Weights of a small mixture-of-experts language model, trained from scratch on English Wikipedia: 8 layers, a sigmoid router.
Below are experts of layer 3 (counted from 0) of a mixture-of-experts language model. Rows are named router (the router's row for the expert), up (a neuron's input weights, with its number) and show model dimensions 128-255. Each number is 500 + 25 x the weight over its row's rms, rounded and kept within 0 to 999. Numbers have three digits each.
After each expert's rows: "gets" lists some tokens that make up at least twice as much of what it gets as of all text. This comes from a sample of Wikipedia text that the model never trained on. Tokens count by the router's weight.

# expert 53
router:481538504527499533485493530468505492483490488476497476493500565507475509466544566482534482526509476478523484493522472527453484489511493455509503435499549549485517522505479474491507498490475489512498461491510486475529502517544511533495499497524481522512516502517490481451465488527478518496519501500513495498447497511467493460489512486460528486497567515532508501515531519523505491489561
up0:495502482560515520489533453442533501503473472510482453487490503485491489461480517495479491503441490480531488501492475475471544458508489508482488493483509516493495476459527485487514446518527495567476498438501510517461541495494480486498496532481529527488461517526483480518487487524519489507497484504533482493463482496514515519537510470494423459475500524523526514491501507468463491556490
gets: "\n\n", ".", "1", "2", " in ", " "

# expert 61
router:498516474517494460478510491513470478509486500510490514462476513470513504532523491539455531477516472486524486483554502554552530507483487486496446500539482515483461545528524472512476489507473504478482503494507502517488487527496501485513506490514514529489536494521487525460449519517544508508486503461529472466505517509483522504477531512492484484502481474572494536482535487544494485499489
up0:481514470478534506484533516499497538497487458494514534490475505480454502517467460467472523509482537444461484477483547514503500467512471473477473490525468522504493512520478470463503510501445492493467511451514514488469532481531512474519485478522463508493507487494514497515501497514497511527470506498489478517469526483496462508575492481536449484531498510503460518520498529518484469488515
gets: "2", "1", "3", "4", "5", "7"

# expert 15
router:528533504526454511445507518481486482482490485492482480513480539494500507481517564487508486523516487487501493482506435490466499503481470507530528477524480532465532502534517499485482484519454520511503515488512480484453511493532518524440455490569459496501495498497444470509488495503507523499506480442554472496485497498500508484456492513489522482502537520502476539549511531494536476484520
up0:495442493499492515517510414520499524513504478499459475504506540481476453540504480452494506480501484454510529484549537458511476532511504472485498489491437527457471497486545477516503518471521478538505463481522504539513525510510522475458552543451498497479511482523476504514520518492491516479501511538508461495503510489464523524504501548498510480545513489519504503484504564478525499503498
gets: "\n\n", ".", "\"", " was", " also", " that"

# expert 2
router:515480500503462484482518507490507478493459505470497459515464534475533471553489495510480493519523474533565532497506501522506505519487444451495453484507530580489495502514496514497504489486523538488498443477507513523476574471543479517531475490571501513479522497510454470497474491490511525474494434492506449514500472535497521495435477510501471504482485502489490564516543514488526493507489
up0:529488511514566510517500496500488515488508489491521532535518531473499510548487521445504515535536469480509484467497519473512500448459482527529470497474475519497519522467480543484470508505514504465544483469495486481530552443571469517518503476521516483505525515508494445511474448516465512496517506500528471525447497489479514497487525491483481496447449487523484502524512510487468516502506
gets: "2", "1", "0", " | ", "–", "6"

# expert 36
router:487491504484493481493515447509515471511488499514504492474492484469476489539499498479496484473469506451525488496523494487525528475506510482489491490515523553471524507491499510494515485483476541507499472524524479508505515511499503512481471532554508468461510513514480521495462459504500540497492501491491548460486527500436515488503509487503534516506518452537554518531488493462478496518555
up0:510507540498479504444459517469492499481522492474513527518463522474541498512505496467476550514430515535511467536524467487511465491486493509531498495497541500512505521538445472460514477523527479531527462477533503534539509510498537502468502494524454511505488474505465498499523536506492507492480476500521486519496510513440502499490487506534480478523493518485510503559525517439521508476519
gets: "2", "0", "5", "3", "000", "30"

# expert 3
router:517496512495482459518507514505488555495514492495520461472489504524501515487471528467513502516479484486521499511537516534478517507496491495533480516505490511505510460509508491514528514480517546525519497458518514543470497502518482533504518465478501504515515472465487481517548476519572512468483492483515479458503498532501485538492467512514509555502513477461489557518528508470523487520509
up0:492516492514502462545512494512476603532493490509485530529505541495519483571457483494452528514505476479489507512494484529485509551472527478482486502472509489466516504517491504502508504500523517464492500514504464499494499510447487556515474518492500521452486467532462489505483456499501456516443488480475520491482527566517540522499499511502461499514462528486516516571475514524507514533508
gets: "\n", "| ", "|", "-", "- ", "\n\n"

# expert 38
router:530499487479523513523501500497503506510503510455466564481496466479531463517511506508475464541510456476490531519542511513474482535512459423483528502510475540545496533512466472523547501536510511529501500490518534525548540512478483505514478478514467495502481507484505518543487434527513499503433479446500508505495512524499490514495464487508496535518516485480514522501517466497539525495537
up0:523485504497524495497519441528513490503488492499479486531453476463507467517514455499476465519517500496496487480511522513461463509479460462497526511570497507513474519493527505495517470526513475521501481449484495479451517551490513508512494513485482526523493478472488494465493519502449502490477535498474477496506521505513499399523508530526510511531523462458543504527464516476519457485509
gets: "0", "–", "\n", ")", " | ", "3"

# expert 21
router:524507503455464494462470486526546509443484542446497480484504508499505504514507512486491484484497434473511528526520489487517475541500491502532511516497504524468518519508468481522474505504497486477505477545518557507493525538508477492567524458509493483504518459511490502518504520479484541494461528497513496503495492500481486485533527488500441512479501541454509582449487509524535554504451
up0:512498483483467479528555485494498493533524513475545509508466507478452484466525477529503492518481500480509497502504491521476463526452520467481464500499459498536527477487491496533480539512509526494487520532539533498509483543461524492518492552503505511448503484510499503472477509525491524533476474517508510539435510524453504493484484545469533523467487529451481520524497527498482516481522
gets: " |", "–", ";", " | ", " |  |", "; "

# expert 48
router:472488512456515490470461468497531515509485477503494532529502546474513512502477495478489511476516499492491518498530489505528527445478505519539518479456512523518460478555456502511522523548469452495520470471518513473462515502505525501515524477548490551493545494515486494443515456533506485507532503481484452525501538525484444492501509507485438485508517494530503488480524507443473514483496
up0:424540499500509500479479537494464498496511531485485545446501552477488451447549530479484506508522478485504475504518464475519522548501479489541512503484493488484474493525473501491490482491519519544511468548505504486464503493532545459477504477513500459509475460518463501497522527502486482521455493511439483489489488526475512531465477525537505475517498519467433516533474524512485495479542
gets: ")", " |", "\"", " |  |", ") |", "|"

# expert 49
router:475510534479523523509491510504457540470447460482538467489496473516509502500495503512502465475477530494463437536452492504473524509536452515477532458506521517496498505513472498541511514518495502471518532487496521510482470450518468524504556521516486528498498475512473513493514487499499480493462486459485495460461492526497495550483526493528456512531516501452496534487554526499524520493521
up0:519485480521521513471538507493495520495455502508458554538480519466445490491461543525501502487512455513493466520477470543516517507482511491485465494522512514512450489550483518465489454545455538492502520462493528496469524528528487523487493491490538490472477513511457466486497491523488497496471546514489479507530478476498463461494497450513498492481524541471502538456496511511555542475482
gets: "\n", ",", "-", "r", " R", "|"

# expert 28
router:498489507462516440518479498475459486480473492462522508511473502482497474527497499480501495501487509476549498482515506498436476515508489494507473493478480539501478497512500536530450491525520486530529489510520525528472531484474447491523529530486503543509452499506444510506529535486472487486493519524505493513519534504463507474478497512496489504498504500479450512510481456509497510449474
up0:513505499488518473451507496513520470504440528522507509524458524510462435513496487453528544510525505519572465519498506474470497470474513522494502485455502552449507499531515528496464485539478503511539477479471508512461532534514528515494527504503492520452528465541462504552508507545465509543531552460489512520526473504469494519514489493524489471478537514515506541546478517520515475509517
gets: "\n\n", "\n", " ", "é", "ud", "o"

# expert 27
router:519509466458482488511498552534530508522521499521469490507512478480560485490516512514474496474490447462501518491494503502521518500483497519515533491544512530502499523489523520529485478510489500521522501447523538512496526477511494479496504471519495490505489512524472468510555504504519523499489536494508496498488485529509501487497455500505468488464485486453477534481469463525538490491501
up0:521509494501492516481502507490559493473488476461469555508483569502483498455523466513502530489520463508514503519513463468533466501514487484553518465540496495472516473511518486489547477437500497519480506519515501513508506505526485510510495528525469533509447487474478469485465500528475578490491521501527485492528488517495500477459491528491477531459526480505504566528528507522506498502528
gets: "'s", "\n", "–", " | ", " his", " its"

# expert 0
router:486537518500497499494517488517463502481460512513502527478480513501522514497571528492515475487492474468463484517518470495448476502485457534587541459472508551472532521503510502508449487505463472504491499494539510480476553528507522500492495491552483527515469467511433490505431477475544506528499522442525479517474502539492473478479478507521517498481539536515469510537530543497505490503517
up0:480502496451532498426534506519496531501476549516527512492421522484525461523457470471449507534502499535499523521526495463483511520505507494525513533537514538522501496516511516484504499506515509479517492486491528536535498530509508486509496505507508457460508454553423493510498447481520488475507522511492488548464504521495504440516497470463505477495505524448517473553460431502504453483502
gets: ".", " The", ",", "s.", " was", ")."

# expert 29
router:495461500476529500501512477493497527490493533472534526458466519460530483499491488525484502481577474428532481502512542569523479484502471484488468462463495539502484473520526483492522487504465482472496523472515516506488510494523479502510470497532513504535553493481525477495525525486514526497430473484500471544517558471470454530487514498559524484532487483518530554465548531497508511507473
up0:501479461464518484509513450480493517510485490492492474556499524461486499501526491471517502512475475516469536479523528510459459477484514471501419513504514507466516524506509489530511495503504503519466458494510508509545476514496498471524515480493502468497512486482470443517450521473439511473480440476487484510526509476488500511477438495491509481506509514498490506531513536521496457464452
gets: "\n", " |", "-", ") |", " –", " St"

# expert 59
router:483526460500469500479469506537505537516455515470555461507489557503488484522473517481510518539532529487512491476482490513462497458521505473506491493459505506473481498475480498484568495513523520482508485520497468496530458565482514516473474487514520462484506512525517523495492495476488511479501495469475510504497516516487525481493537469468471536483490525462446509508518521508496506526540
up0:485512552537516483509529455483541485484484538491485481464480529512443542523459499515518494491483499535525527482489537573534504519497476505527461461501559534450502525483500454469509538486507484488517464476521501520452494503513557514490499469551493495490497464513469499480529498515530551503493539487498537491489549498478541536490488483512490476525482466476492549506489527478498500473522
gets: " | ", "\n\n", " |  | ", ": ", " |  |  | ", ") | "

# expert 7
router:480532521492503492549510473499487504497484533490455520541493499486481487514528511498510480465492517476469490540522544479478512464538474496469499508467493550502508476507520488509497472550490494493509545528487462524483507524501489493509463488545501498483509501489548479515465493529473490519528481468512514516511517526465534451545549464528499493488547545502502519495533460518469474481508
up0:491517509469482513537473516471507459526519482476517506488479533482497481530518489510481485529524526472561441514526482515491510477482480506488439520520472522458522496533461464502543549479463464512513482517533466546442517522499524494491476481521525479485486530513507502453434512505499522483548475447505471487524472484511500485474524542492479506516515513505445524544485477492487504501516
gets: "\n\n", " that", "ing", "4", "8", "5"

# expert 13
router:478512455476501457484492503509482473431501505478514509496499450510517501530487483499492518528498517474537490469514463482492496522428467481455501483513474478511495577506519498526454468501471501472476467493505503506490522526505504490525473481491544494489468513519468485493467497528478527508481495502500469512485515520464500508482487487507471497501488509527482523494505508456437498524537
up0:494493440489543470520476485497502501499509478520536479459499525497496442500468486489501506487502493519472456490509468526532524480495488484494502499512454517519432533446488535467468504465519511525482475497544504527485491486473544522564529466504522473464477445470494454494495477522479515497479504496473499476462552506515516504484501488423491510496529508515432490496498498522499466527524
gets: "1", "2", "as", "i", " K", "is"

# expert 11
router:482558514500484462517522483501511494481488494506484536457512482468506507527491443496508458502469468475534454498539531474470499495501520504497473480538522500524506481486503490493522506527494526529454485501522498524483526520496432528529483502496489504510443511508470469487471523476502523499475470495495506510490497521476519515492542520489502503506512513497533485493510537494531537524432
up0:523510527482512452501547471476513468531493537504516504488517507474431503504490531511575483507495523452475478516562500471497517540476475486544477479520451516507493478529517521493533510476495478478497480507493504477500494521525482526528491506461482488516517530520487510503470477517469485483557476493493506499537472522487521493542493505519478503491487488478479510489446487518501456518480
gets: "1", "2", ".", " | ", "0", "| "

# expert 52
router:540480480510485485498484504523485484506492514497493475527527510483516523495516515504448470451512467488547496479537510469494501530518478476556498462508510492521512517510482520526499486531457557530494475476515518518527537511494515531495492466539526519494527506523505496489525508496503478508453478468508503518487487503500527483474507460508467523512494527463487498471481497528493493525503
up0:499524500499521478541469499490451543548458488530475483497462436500469468504496470506517510537505515510502522487514486483492526530508471470507513518507497537505471545523510498510502511457493493526513451472543489473523539509524533524492489491533539496490514542517478470540516532537474469513503468472525552537501549507508479453507531477506494476501496487527486489484496450455504469482515
gets: "\n\n", "===", " =", "=", ", ", ")"

# expert 9
router:471521542494448520524510537489467556518465526504501498489498535516502491465500537518462502521510499484475487507489472509465514475514473509563506438472476493468517445536499495497485502527506513520462510498531536494503503482474470529456466489502498501478542491512484508546427517548528512480485504501560472510482504499467534497534531469485521491516513552468473434537501543512486516506548
up0:514507526483483474498491494494510509515493479484471506458493501485547478463491501512531503553486558459508485495504510495447508521505544493518465502514483541452479489515495472524495467526488497470500507448521502506496493512542470481455490520525490467470451470490495467549505513512543522485533466481509490512517488500539503539527479472512495444519521484514517531452476538489496475499477
gets: ".", " was", " is", ").", "s.", " were"

# expert 56
router:547495501464494522480502505487487517463493518522482525519507480522457517481483535497508508572525535512514501476487526503529481530501515460482518469534499506474492489456522505485496519483466520498521478498478517497512487461504520503532472488533521526533461486504541476502550502500493560490527523465518452482485508466440475516492496488518460495471495506484493497516488506485504489514506
up0:460511534483513464510498503521484547524479480519482490517497505502515504491502474513495521493500524494491489505486495536462516479524482505523502483514502534511505528494536529543508507483527512520495513504508526477490481515480439502469486502518487514490482517481500496503508492529479501491499489518504519478519503500463511461518561502458520516484509508525521513531493494474496479478518
gets: " | ", ", ", " (", "| ", " ", "; "

# expert 55
router:474520505443493494552507505486484509510486522474514467523518521469454485472456530490484488511532525484486498497517472466522483522504515464509506502558502522526514498517531543518534474495498483489492516512535525463511546467489475503454531531524486488484484492503491485497466492537494508522536512472551540473464509537515522524489523472500495484529518507485556499476496470475481469487540
up0:517468510464500494533499497487518500512476509489547493481479475463486481443470485500491516516533481502511497547513544525464477481491500513527449504532496565511484484525518501460506518541513497512494534473517488520510522521507459502517502546497467547505502519530476534467447474486503508519448472480541479516486542531454503481539478446501504514510526503495500478510479476522541457439504
gets: ".", " a", ",", " | ", " A", "A"